Experts of a small language model.
Size: 17 layers, width 128, 14.1M parameters.
Below are experts of layer 9 (counted from 0) of a mixture-of-experts language model. Rows are named router (the router's row for the expert), gate (a neuron's input weights, with its number), up (a neuron's input weights, with its number), down (a neuron's output weights, with its number) and show model dimensions 0-127. Each number is 50 + 12 x the weight over its row's rms, rounded and kept within 0 to 99.
After each expert's rows: "mostly gets" lists some tokens that are sent to it at least half of the time. This comes from a sample of Wikipedia text that the model never trained on.

# expert 22
router:49 47 50 61 53 49 32 51 69 41 63 61 53 56 76 62 45 54 35 58 49 68 42 35 78 30 50 26 37 40 21 47 35 64 57 35 59 42 50 56 46 53 51 54 51 33 53 44 42 66 40 44 64 37 53 46 54 63 88 76 54 73 61 50 59 37 45 34 54 54 19 33 36 57 30 62 47 48 34 35 37 52 55 49 51 51 52 37 26 39 53 44 49 64 50 49 41 54 59 59 48 45 59 42 64 38 51 48 77 36 38 43 47 26 53 51 49 59 60 59 58 51 48 61 45 52 56 60
gate0:40 67 44 59 48 51 35 44 62 29 32 65 45 45 58 57 37 56 51 65 44 60 49 56 50 32 51 76 53 38 44 58 52 73 47 49 48 49 59 49 48 69 58 73 57 59 33 54 49 48 34 46 62 68 50 59 43 68 61 39 51 28 53 57 56 62 54 46 64 70 44 37 51 55 63 53 53 76 50 48 66 57 41 28 35 51 25 51 57 48 59 41 62 69 45 46 32 41 41 56 63 50 58 51 29 62 71 22 43 59 42 47 78 45 38 28 51 22 48 67 38 55 52 56 47 42 76 44
up0:59 57 43 72 30 47 62 30 49 63 40 48 36 54 52 72 63 66 37 50 43 52 54 28 30 44 52 55 71 41 58 24 45 57 52 33 63 39 57 36 36 66 20 53 63 58 55 46 43 31 31 27 48 36 35 45 75 51 48 64 39 67 39 52 56 38 48 68 53 57 45 41 56 63 40 64 33 54 34 48 35 45 25 64 46 53 57 56 51 51 53 26 60 70 50 60 53 50 50 45 74 58 57 43 38 55 56 40 51 59 44 60 37 38 34 57 47 29 61 48 59 49 59 46 69 53 43 38
down0:48 60 37 35 42 59 32 55 43 62 59 48 51 59 31 45 33 57 48 58 74 61 61 54 49 41 52 69 32 48 47 48 49 39 59 65 34 39 51 58 47 49 61 63 46 47 30 62 41 60 40 66 26 38 59 31 53 30 57 45 50 61 59 25 50 67 62 40 55 42 57 65 49 74 59 54 58 63 61 76 51 49 56 42 47 58 50 61 62 48 56 33 36 69 37 55 24 40 60 65 55 38 55 67 70 68 56 59 38 34 63 47 45 55 34 39 47 54 43 60 40 32 67 60 43 23 49 24
gate1:37 35 52 50 63 62 60 61 57 65 66 58 63 41 68 42 55 43 34 45 59 68 42 44 41 62 39 36 49 47 38 63 61 68 52 75 60 51 71 48 45 57 55 56 52 57 33 53 65 60 46 34 59 29 53 40 38 64 51 71 44 53 66 62 64 69 61 63 33 57 45 42 61 47 51 42 54 36 68 57 64 69 67 43 55 45 51 50 28 63 65 45 49 70 34 52 65 56 70 53 68 45 59 63 55 44 48 62 61 47 40 45 34 43 27 57 19 54 46 48 68 56 57 50 31 33 75 50
up1:68 58 63 56 61 50 50 47 44 50 48 51 64 56 72 80 54 47 52 44 64 56 38 62 46 63 42 43 46 43 37 51 73 55 47 56 37 48 72 64 62 58 29 42 36 57 62 58 58 61 54 43 44 65 37 41 53 68 68 65 52 41 57 53 63 79 49 56 80 39 49 61 66 43 41 57 65 55 38 64 27 31 58 58 30 40 45 60 72 35 57 47 57 35 40 41 34 59 59 39 60 64 56 61 51 56 27 69 68 58 39 53 57 66 84 36 55 51 46 41 54 47 54 48 51 60 47 36
down1:31 46 48 53 61 57 45 46 49 46 52 29 68 52 22 56 33 40 46 42 58 36 48 63 51 30 47 46 48 37 39 49 69 89 40 57 57 73 77 48 42 47 53 53 42 58 44 62 47 34 57 55 77 48 50 34 53 77 75 41 33 37 39 53 51 62 59 45 72 48 44 46 53 48 56 51 47 51 32 32 53 56 40 34 53 42 38 52 38 37 37 52 31 59 56 47 71 27 50 66 52 52 28 56 59 42 29 39 59 46 64 60 31 46 67 46 47 59 46 38 46 57 49 40 55 60 48 71
mostly gets: " November", " June", " April", " July", " September", " October"

# expert 7
router:55 39 55 67 69 47 57 43 61 20 58 46 44 60 76 35 55 27 46 57 48 71 38 54 57 46 60 41 38 47 25 34 45 20 69 39 58 40 40 42 56 61 60 49 38 50 51 55 48 49 54 54 41 36 41 65 60 39 42 40 51 50 46 46 46 66 48 41 64 30 50 40 67 55 55 62 54 45 45 28 58 61 55 46 56 43 22 42 28 48 85 61 59 42 44 38 36 56 43 70 44 62 46 48 53 59 45 47 59 56 60 34 43 37 54 40 36 55 56 52 75 42 36 35 29 48 25 61
gate5:43 33 75 53 59 57 58 30 54 44 59 51 43 58 39 56 44 28 32 51 79 67 53 23 39 34 60 32 50 51 49 36 47 44 34 45 46 38 55 40 55 50 67 44 61 53 59 58 54 71 56 57 34 44 33 49 66 35 58 33 43 62 45 56 43 56 50 31 55 36 41 54 63 60 73 45 63 17 53 36 47 50 43 38 42 45 27 37 38 44 59 64 44 33 74 53 44 66 38 44 54 69 42 61 57 39 41 28 55 45 62 49 50 55 48 52 54 60 58 64 74 38 30 43 43 58 32 57
up5:53 64 44 72 50 49 47 58 36 61 43 54 53 67 39 35 56 58 60 61 49 53 41 36 48 68 47 40 40 49 44 45 53 70 76 40 54 34 58 43 44 53 35 54 53 47 37 45 18 45 53 47 51 42 49 88 49 46 44 52 66 51 41 67 35 54 37 46 38 54 55 76 36 59 57 38 54 50 58 58 47 69 49 31 40 56 45 63 50 54 37 40 31 74 46 44 64 45 48 26 65 58 65 47 52 48 57 51 42 23 23 36 47 60 60 72 65 28 38 30 64 41 50 28 47 48 53 48
down5:38 60 43 54 74 64 46 49 52 41 55 56 57 51 51 56 64 32 62 50 61 48 56 21 72 52 53 76 56 56 38 25 32 35 50 56 50 45 54 76 55 53 59 57 63 53 35 29 45 39 42 55 48 46 59 44 56 61 52 56 51 46 45 59 58 56 17 59 25 31 37 58 42 61 35 55 25 55 69 62 31 60 55 45 51 42 57 64 53 42 21 44 73 44 42 45 38 40 49 45 61 41 35 39 43 35 37 63 44 57 47 76 55 68 33 53 44 68 47 59 58 37 46 62 58 54 49 62
gate6:47 27 51 46 75 61 67 59 65 56 44 61 70 67 71 45 41 36 29 50 58 65 43 37 50 51 48 42 27 47 67 53 62 47 64 53 35 52 34 45 42 57 40 69 55 45 58 54 55 37 55 54 37 41 40 68 55 39 40 41 49 68 48 53 52 40 71 38 65 41 53 69 69 50 51 38 66 51 64 25 51 63 53 45 51 47 41 81 41 39 55 57 61 58 40 45 30 39 30 44 25 47 29 52 64 52 46 52 57 58 36 34 49 66 57 39 52 48 43 47 76 27 51 36 42 38 40 67
up6:56 57 36 55 54 65 51 47 49 55 45 42 25 49 62 41 48 39 43 66 59 41 49 58 51 45 82 43 38 52 63 52 36 42 50 57 55 51 49 57 46 74 54 37 67 52 57 55 61 38 46 44 62 53 59 48 36 61 56 53 37 42 55 80 45 46 59 52 12 46 33 58 70 49 28 53 52 58 68 35 49 45 57 50 39 45 36 65 50 52 49 42 48 70 47 49 46 54 49 81 23 60 61 36 29 70 74 61 59 47 43 26 51 53 33 53 50 59 65 52 40 52 59 53 71 63 76 62
down6:61 47 59 36 45 41 24 64 42 39 51 60 41 55 40 72 42 47 33 45 65 45 59 43 45 40 67 36 53 45 42 35 36 45 40 49 64 53 31 42 39 62 45 46 47 25 52 71 47 79 70 51 45 36 54 43 49 48 44 61 63 52 66 44 67 76 43 64 43 42 43 62 21 55 55 39 59 50 37 63 38 50 43 70 39 39 46 40 53 63 46 42 47 46 49 66 68 29 43 65 54 56 51 41 71 46 73 25 52 47 57 53 34 32 67 34 66 57 70 35 47 60 49 64 59 46 41 57
mostly gets: "ō", "aya", "š", "ji", "kar", "iji"

# expert 16
router:36 30 32 68 65 66 41 73 48 65 47 47 42 40 68 58 65 36 48 72 52 59 65 43 67 48 70 45 61 41 50 51 54 34 43 47 54 54 46 44 61 41 54 48 30 56 59 34 45 44 50 55 58 44 60 50 65 55 70 50 36 73 39 71 54 60 75 67 60 42 46 44 43 53 41 50 62 49 33 36 66 60 38 60 58 51 20 32 41 64 60 53 41 50 55 63 61 44 55 74 50 52 51 75 46 32 45 36 55 58 41 37 41 52 45 47 55 52 83 67 68 37 34 38 45 43 39 56
gate0:59 56 58 45 45 47 50 81 67 58 46 64 38 40 67 52 39 47 65 54 67 47 63 60 54 47 63 41 23 61 49 45 48 45 52 54 59 59 56 63 65 60 65 42 34 51 44 30 50 39 51 67 76 62 68 55 43 46 47 43 55 44 32 50 54 47 59 48 51 66 52 49 36 44 40 59 53 54 46 44 70 64 44 53 50 46 45 24 33 60 63 69 37 66 52 61 50 32 39 56 80 69 48 28 34 61 32 46 47 55 43 36 29 73 45 26 56 33 48 58 29 50 45 53 20 50 49 51
up0:62 67 38 69 66 66 45 48 54 59 45 58 50 35 36 52 56 34 40 38 48 64 40 51 42 66 41 55 58 68 36 46 57 39 31 44 57 21 58 49 65 50 62 64 22 45 60 40 64 60 36 73 25 38 45 45 51 52 32 49 62 57 32 45 56 37 57 48 68 42 50 54 35 45 69 38 56 65 27 54 43 38 11 53 75 39 56 64 41 40 63 29 44 57 42 64 53 43 68 56 36 49 46 65 34 58 55 56 47 59 42 59 52 57 48 62 52 33 48 33 45 43 39 49 47 52 48 36
down0:62 55 46 52 62 54 66 59 53 56 40 34 36 33 54 53 43 69 56 47 48 55 48 39 62 52 37 40 44 40 58 53 37 55 82 68 58 36 57 38 49 52 39 22 51 57 57 36 69 56 63 45 70 64 51 63 58 49 47 35 24 36 60 43 54 69 52 61 64 60 64 52 55 49 49 47 38 65 33 37 62 48 61 47 59 33 48 31 55 49 56 59 31 62 48 51 64 67 45 43 60 51 46 48 67 49 47 36 51 57 82 28 43 64 46 37 45 57 48 48 54 55 59 60 16 12 56 38
gate1:44 51 48 56 45 40 29 83 50 70 48 82 33 45 55 71 53 47 43 63 62 57 45 52 39 59 23 73 42 42 45 44 48 39 59 48 76 34 32 53 43 54 72 42 45 59 29 45 45 65 39 43 67 65 50 45 52 38 59 60 55 34 48 55 33 67 29 36 47 41 65 48 36 52 46 30 55 35 40 50 59 57 52 51 61 53 58 50 57 69 45 30 45 50 60 41 46 44 44 69 73 47 64 50 42 25 31 54 39 55 49 50 67 35 50 54 50 24 48 31 47 52 54 53 39 42 41 44
up1:73 45 63 59 34 45 77 47 67 50 45 56 53 45 41 70 45 64 47 45 55 35 41 38 62 48 39 46 40 42 48 38 56 67 38 63 63 48 70 44 47 64 49 66 63 39 46 37 59 37 67 31 68 39 45 53 46 29 45 44 55 48 48 57 70 75 34 33 56 43 54 53 42 56 59 44 70 45 49 63 53 37 55 54 61 46 53 47 32 49 70 53 65 40 48 38 38 44 57 49 25 44 64 36 62 37 40 78 43 55 44 55 42 54 55 63 33 66 34 44 26 41 42 79 45 42 63 74
down1:45 45 30 52 54 62 52 57 60 48 54 41 74 47 47 55 48 45 57 62 47 50 46 37 72 44 60 35 68 35 51 69 63 69 61 20 50 48 52 38 36 70 59 48 38 47 69 47 50 50 38 75 49 34 56 68 35 44 67 61 58 48 26 82 56 47 64 62 51 51 49 60 63 37 39 32 58 37 56 57 39 49 29 47 38 62 54 36 58 49 35 47 47 75 46 60 53 71 44 63 43 65 36 49 73 31 59 57 34 53 50 63 50 81 39 44 67 63 54 53 50 51 50 44 54 64 47 38
mostly gets: " which", " where", " when", " while", " but", " However"

# expert 14
router:32 50 58 73 64 56 54 59 61 33 65 51 74 50 81 63 74 35 55 60 70 70 55 53 54 39 44 34 58 43 39 49 46 53 66 43 70 29 27 53 57 67 47 43 59 48 47 58 53 57 27 36 36 38 52 57 63 57 56 75 60 66 44 70 46 30 56 44 53 32 48 28 51 37 55 52 54 44 64 49 61 48 44 70 40 36 43 48 38 50 61 51 30 41 35 48 68 39 48 54 47 59 49 55 57 66 35 48 52 37 41 46 51 41 65 56 59 38 64 49 46 68 32 49 37 54 47 77
gate0:65 49 46 53 61 30 60 67 48 48 54 58 42 60 68 53 41 60 34 55 53 72 36 44 64 59 49 40 35 43 56 47 51 45 59 42 75 60 36 59 51 72 34 52 50 58 39 56 66 68 56 71 46 38 46 56 75 46 74 76 66 57 54 40 58 62 38 51 50 47 33 63 64 53 42 48 63 43 49 52 44 42 52 36 45 33 32 46 48 40 65 28 39 48 33 67 42 39 56 62 62 52 44 73 54 75 43 45 48 48 35 48 51 45 57 45 61 45 59 35 39 81 21 30 35 43 40 55
up0:15 41 48 60 51 49 50 38 51 73 40 68 58 52 53 67 71 35 35 41 56 45 53 54 79 65 29 32 60 60 39 59 20 61 24 64 38 50 56 55 49 61 52 49 47 40 63 58 50 66 42 59 33 26 54 56 49 40 60 45 50 35 41 51 68 50 34 40 44 53 52 45 39 51 67 54 57 52 41 56 48 43 63 57 28 57 46 47 66 33 39 38 38 52 71 53 38 59 62 56 61 66 36 48 49 33 70 71 48 40 39 49 46 64 38 75 35 46 41 46 57 55 46 72 50 48 47 56
down0:37 45 43 22 27 41 54 57 36 59 48 46 52 60 67 64 54 32 59 50 63 59 53 53 42 55 48 66 53 58 30 49 41 64 49 45 45 37 61 74 49 58 36 43 44 30 35 24 53 41 53 53 65 61 58 66 53 65 57 54 47 20 48 47 55 54 48 58 68 44 56 33 25 51 42 59 50 41 41 37 50 50 49 38 45 55 45 62 45 27 60 36 57 54 37 81 57 29 47 58 36 30 58 59 45 36 42 43 62 48 30 31 32 61 32 56 51 67 43 66 54 36 54 64 50 60 66 68
gate1:36 47 67 63 66 52 37 65 34 47 52 58 56 43 61 50 48 55 79 72 49 46 44 54 48 49 26 62 53 42 41 50 46 39 59 53 53 69 19 56 40 62 15 58 61 30 51 45 37 49 56 51 47 43 52 21 54 49 38 60 37 49 51 39 42 56 57 32 51 49 48 46 59 59 51 67 50 49 52 57 64 46 36 67 47 51 60 25 47 66 51 59 30 42 26 31 39 55 65 40 32 42 37 61 66 69 45 54 38 29 50 37 61 49 60 46 42 22 59 43 45 54 56 45 41 41 45 74
up1:54 52 46 40 40 46 53 43 56 39 41 38 35 48 71 58 36 50 50 37 44 61 52 44 54 69 57 67 40 45 43 37 47 45 57 51 58 51 46 69 68 42 58 50 57 59 48 53 38 27 52 39 74 45 45 67 21 39 63 33 51 65 48 17 53 71 48 56 36 65 53 46 38 60 40 59 41 67 51 47 47 30 58 49 65 77 70 41 15 60 56 78 72 57 73 51 49 63 61 53 52 51 46 44 54 71 62 57 56 50 53 59 65 57 65 39 40 66 61 54 52 40 51 36 53 62 58 62
down1:43 43 43 34 40 66 52 49 37 42 55 44 59 51 55 67 56 49 63 66 47 51 67 50 63 74 47 58 47 38 50 37 50 41 51 60 43 59 22 45 47 49 48 47 62 41 43 57 63 67 41 30 60 56 41 57 58 45 28 56 53 43 47 63 96 60 48 52 41 67 35 43 46 34 47 54 64 74 86 49 41 34 62 55 72 57 45 53 55 33 61 70 46 42 43 65 49 33 49 66 59 32 51 51 60 52 33 42 55 51 54 51 64 42 57 55 45 53 42 62 72 80 48 31 48 48 37 38
mostly gets: " Juan", " Ann", "rat", "e", "shire", " Paris"

# expert 1
router:37 55 59 65 47 57 57 42 62 40 48 56 66 54 58 45 64 29 39 49 51 55 64 28 47 42 51 39 43 65 27 34 57 46 64 48 37 47 37 65 53 34 50 41 67 60 47 48 41 43 31 68 56 43 53 31 64 75 44 49 55 40 49 43 43 52 49 60 40 22 52 40 38 29 53 67 59 66 56 55 53 59 61 42 28 56 28 38 60 53 68 45 51 42 45 48 48 53 48 66 42 34 61 58 38 56 29 53 66 29 53 33 74 43 50 22 43 50 54 75 64 41 38 44 45 20 59 47
gate0:43 54 56 33 57 35 58 40 70 35 38 76 53 49 70 60 61 62 45 69 36 39 58 60 35 65 44 40 65 51 45 43 54 53 53 55 56 32 53 36 72 43 74 57 58 51 41 42 56 58 39 62 65 53 57 51 37 61 52 40 54 33 51 51 79 45 72 35 59 35 38 44 42 45 36 67 67 42 40 39 51 47 30 43 51 63 39 66 49 69 53 48 57 27 38 40 72 46 55 45 48 28 60 51 56 71 46 55 43 57 62 35 40 64 42 29 47 34 76 42 43 42 38 46 66 66 30 53
up0:54 55 38 52 43 73 65 58 47 42 52 43 33 67 49 39 45 42 50 42 35 65 47 51 53 53 47 54 53 34 58 61 18 52 49 41 52 47 51 39 50 37 49 42 39 18 57 42 56 59 60 59 81 88 59 53 50 44 33 57 51 55 36 18 48 74 39 49 60 52 60 36 29 41 64 44 50 41 58 40 42 56 48 47 68 47 51 25 43 51 52 35 38 49 42 82 57 68 55 60 47 62 35 27 55 59 43 36 35 41 56 59 34 51 61 51 51 31 42 45 52 41 37 47 55 50 65 53
down0:45 43 43 47 25 47 50 58 55 81 45 51 23 49 47 49 46 48 52 72 39 66 25 45 33 48 42 59 39 48 54 32 36 33 36 28 56 60 47 38 56 36 42 38 67 41 34 28 41 51 31 64 54 46 75 44 44 46 47 40 39 40 38 65 46 46 48 76 41 45 61 64 49 52 40 41 43 46 47 70 30 49 41 52 41 48 66 26 42 42 56 40 30 47 54 65 59 49 56 53 31 54 53 62 51 07 37 57 46 64 57 57 44 48 62 49 54 55 62 62 52 51 69 44 53 57 39 56
gate1:54 63 44 34 53 59 36 36 37 48 43 67 73 58 34 49 61 48 45 68 44 64 49 53 66 36 34 42 74 50 59 41 75 41 45 29 50 64 37 45 51 50 73 54 53 52 51 41 46 45 42 55 50 54 35 56 65 43 49 65 56 48 44 30 46 53 42 40 53 39 52 44 38 45 61 54 44 67 51 65 64 53 45 37 32 51 50 37 76 34 43 40 52 31 42 62 62 43 89 63 62 71 53 46 51 60 31 32 81 53 73 52 32 59 52 37 43 49 47 48 35 68 46 44 60 47 32 49
up1:54 70 63 54 44 48 54 51 42 44 58 28 44 60 73 56 53 51 50 70 68 34 26 45 55 65 59 32 30 47 46 50 28 35 39 61 41 51 58 41 25 43 58 49 63 43 37 15 50 21 51 43 37 26 48 58 50 31 40 38 45 60 61 56 63 60 47 53 55 51 55 50 45 40 44 43 42 78 66 49 39 56 65 42 65 36 62 49 60 52 46 39 52 33 52 39 56 46 32 59 61 57 76 41 47 54 62 58 59 50 34 65 34 69 48 50 47 63 43 53 26 54 46 64 51 30 38 49
down1:30 30 56 44 34 69 54 56 68 65 46 50 65 31 36 47 58 37 53 64 59 50 46 57 46 24 50 41 74 55 60 49 44 39 47 67 41 29 47 70 42 40 52 53 80 68 49 53 43 55 47 56 42 75 63 53 50 41 60 54 51 37 62 48 72 32 49 32 52 50 46 49 16 52 47 30 43 45 43 44 56 30 51 35 55 65 51 35 62 46 38 52 50 44 50 60 35 46 55 56 63 37 60 50 85 50 67 62 61 52 50 45 41 55 55 65 40 56 49 46 59 57 34 23 36 60 63 59
mostly gets: "con", "Histor", " coll", "On", " On", " dem"

# expert 20
router:53 47 53 76 68 70 34 51 49 58 56 48 50 57 68 56 62 44 60 73 49 61 62 35 48 34 75 31 39 49 39 41 51 41 51 19 64 40 56 50 65 50 49 33 33 42 49 50 56 46 36 59 56 60 54 55 49 41 46 45 49 58 53 43 39 58 55 51 66 37 67 42 53 25 40 59 62 32 34 71 49 49 56 51 59 50 46 47 37 43 86 64 40 61 49 46 59 60 27 61 54 63 65 50 53 47 46 39 55 39 49 68 62 38 47 40 51 42 69 77 71 82 40 42 48 42 43 63
gate0:47 49 41 55 59 61 57 69 48 54 58 61 46 54 51 42 45 38 36 57 39 47 59 36 33 52 51 49 52 65 59 58 52 50 39 34 61 45 68 50 23 42 51 47 36 43 65 48 51 63 32 42 64 37 47 49 41 68 45 53 34 76 53 64 87 68 35 46 49 52 48 47 64 42 54 70 15 24 49 42 31 48 43 52 38 50 66 44 25 37 51 73 50 41 60 44 53 38 22 67 56 45 70 42 70 36 41 39 71 63 55 46 59 49 47 53 58 45 61 46 41 57 65 50 50 64 58 49
up0:48 76 56 40 24 44 55 54 29 60 43 45 47 46 66 42 72 70 41 58 45 75 51 48 42 62 60 48 32 35 51 22 48 58 58 52 65 60 49 67 54 36 60 45 51 62 55 40 46 51 50 34 63 41 62 53 41 62 43 62 20 48 57 65 30 72 59 68 59 69 28 50 44 46 49 34 33 58 32 50 49 61 38 34 44 41 52 31 43 36 31 57 56 41 43 46 28 52 50 44 70 51 57 58 52 38 36 56 37 62 58 47 47 43 62 55 45 47 39 49 69 36 55 71 56 44 30 67
down0:49 54 49 58 75 35 43 30 55 46 58 55 52 48 46 39 34 44 67 55 39 47 33 91 52 69 55 57 62 47 34 63 49 63 54 54 62 40 59 48 48 47 62 41 40 61 64 38 54 60 64 63 53 55 43 50 64 43 45 50 46 51 28 34 56 37 50 70 45 59 67 56 40 47 42 43 75 31 33 40 70 46 45 51 53 41 59 52 62 57 53 28 14 69 34 55 51 63 52 49 38 51 59 61 78 59 61 33 62 59 51 43 42 74 80 41 50 58 50 53 51 40 46 49 42 39 54 52
gate1:59 59 27 46 48 52 50 59 54 59 66 65 16 60 60 68 56 44 49 73 35 59 48 35 63 62 47 46 37 47 55 47 31 50 49 42 58 46 23 54 48 44 41 22 50 47 56 38 59 42 59 45 69 41 55 39 57 41 49 47 31 44 72 37 36 57 35 54 39 34 59 66 48 45 36 62 70 37 39 50 53 41 53 65 57 34 50 42 34 53 63 26 35 50 37 56 51 46 54 63 56 74 54 70 39 49 58 51 32 76 51 48 59 33 52 65 57 32 53 25 66 62 43 61 58 57 54 42
up1:38 49 57 40 58 33 35 47 55 39 44 39 42 44 67 63 50 64 56 47 71 64 39 43 36 46 26 25 58 55 24 44 65 54 54 51 55 13 52 41 38 60 64 60 59 40 53 47 50 60 46 50 47 32 49 52 33 74 48 62 42 40 44 41 55 44 57 58 21 39 53 82 53 64 46 63 68 37 34 47 62 45 36 36 52 41 62 46 55 52 54 59 77 48 44 38 36 70 51 52 65 50 48 34 68 50 59 28 44 55 39 54 49 48 58 39 47 68 52 59 37 48 66 38 58 45 68 70
down1:54 57 38 55 62 85 55 41 59 31 40 43 60 37 52 52 26 36 37 72 23 51 42 41 38 55 48 43 60 41 58 51 46 45 37 49 49 36 67 52 75 49 56 26 62 58 55 47 50 53 53 54 33 63 75 44 55 16 57 57 37 50 63 68 32 57 52 38 53 36 53 53 65 46 56 44 43 41 49 47 77 52 57 39 61 44 51 25 45 53 30 38 44 64 57 61 32 37 47 55 55 53 59 34 50 54 48 43 34 36 35 40 51 65 47 78 56 46 58 48 60 68 69 59 49 41 49 48
mostly gets: " removed", " decided", " tried", " shot", " able", " wanted"

# expert 4
router:46 37 40 39 60 60 45 40 75 44 53 64 70 64 53 60 46 43 60 67 60 67 29 63 60 44 70 33 44 60 43 31 44 33 66 43 64 51 31 33 34 41 56 51 62 28 13 48 27 48 53 55 48 46 43 37 52 38 61 60 20 35 33 59 45 50 59 59 46 50 56 52 52 42 57 51 63 59 61 39 50 64 44 58 38 69 47 36 60 56 60 48 27 37 54 65 59 55 58 35 44 44 55 53 54 71 29 57 50 47 48 61 62 32 74 41 38 56 59 51 66 55 36 41 51 40 50 44
gate0:52 37 49 27 58 32 55 62 60 57 49 50 53 22 65 49 22 49 47 67 46 79 28 51 59 49 66 40 57 47 50 42 53 59 56 66 54 55 60 37 35 37 56 52 47 59 57 50 29 39 43 43 55 33 61 54 42 27 54 60 34 56 54 55 56 53 50 61 48 61 36 64 67 43 36 27 51 50 57 55 38 47 61 33 50 46 39 40 43 61 66 52 45 58 53 43 43 43 43 64 69 63 38 69 57 63 44 66 91 37 74 57 57 36 68 57 63 52 58 49 59 44 69 35 37 47 68 55
up0:17 40 49 29 50 51 31 67 44 53 46 62 54 78 64 40 44 54 36 31 36 64 35 42 59 37 49 44 43 58 57 50 57 62 35 42 38 52 46 48 60 77 51 48 56 51 52 78 64 67 60 40 36 75 40 41 51 52 41 35 57 64 64 55 48 50 49 65 45 63 48 45 70 65 37 55 60 56 48 73 57 34 68 47 51 50 40 56 30 46 54 57 58 65 52 51 58 49 29 32 27 74 52 65 56 46 47 45 67 56 49 35 39 55 49 65 50 55 51 58 15 64 44 54 57 41 46 52
down0:59 46 79 55 39 30 44 60 32 57 39 44 51 38 57 36 68 56 42 36 46 53 48 43 41 45 47 44 49 46 52 63 62 42 48 55 52 49 50 70 33 43 80 19 58 58 63 41 49 53 40 48 48 59 50 57 57 50 68 73 39 57 49 58 57 54 42 67 48 60 41 60 41 53 49 98 57 36 50 60 60 51 54 40 47 33 44 52 71 56 50 43 62 41 52 52 41 34 38 58 62 65 51 41 52 52 52 28 31 53 22 29 69 52 49 51 38 58 56 76 48 49 43 65 50 69 64 64
gate1:40 35 53 32 47 48 51 43 69 56 53 63 52 28 64 58 38 58 40 47 37 41 39 41 55 36 60 53 57 35 42 48 53 53 54 41 29 61 52 45 53 54 69 60 39 56 53 40 47 48 63 55 39 54 37 52 49 53 24 48 19 34 38 36 45 49 22 52 52 35 46 44 33 32 57 44 62 63 56 53 55 74 42 61 43 46 37 44 49 60 49 14 40 57 49 79 51 62 30 72 65 49 40 51 56 37 51 51 54 47 24 37 48 35 43 56 52 23 58 55 58 71 28 58 62 57 67 53
up1:42 52 57 49 59 58 51 34 59 46 66 46 22 55 44 50 64 59 52 52 31 59 43 46 58 51 37 62 39 61 52 54 55 56 62 41 58 42 32 72 68 49 57 48 56 50 55 39 50 74 58 57 60 55 29 52 53 37 51 91 54 51 68 36 30 51 57 45 54 54 57 38 47 58 25 64 64 42 53 35 29 58 55 65 63 35 52 38 57 45 47 56 59 65 58 40 63 64 43 64 57 50 28 34 58 65 40 42 49 50 76 52 69 64 53 40 61 47 55 32 35 29 76 67 29 43 44 50
down1:64 59 44 53 49 68 33 37 51 59 57 20 54 67 58 33 46 61 38 41 51 62 51 28 59 46 53 39 69 79 38 48 63 62 55 51 51 46 46 47 34 35 54 37 68 74 49 54 65 40 54 46 59 50 52 70 60 64 48 48 67 37 65 32 69 71 36 57 53 26 53 33 39 25 56 63 37 64 43 54 41 59 49 54 53 37 46 53 52 36 43 49 45 68 54 68 66 28 56 49 41 58 59 54 56 34 49 28 43 62 59 71 62 64 58 53 55 59 41 48 43 51 78 60 57 43 62 44
mostly gets: " a", " an", " his", " her", " its", " graduated"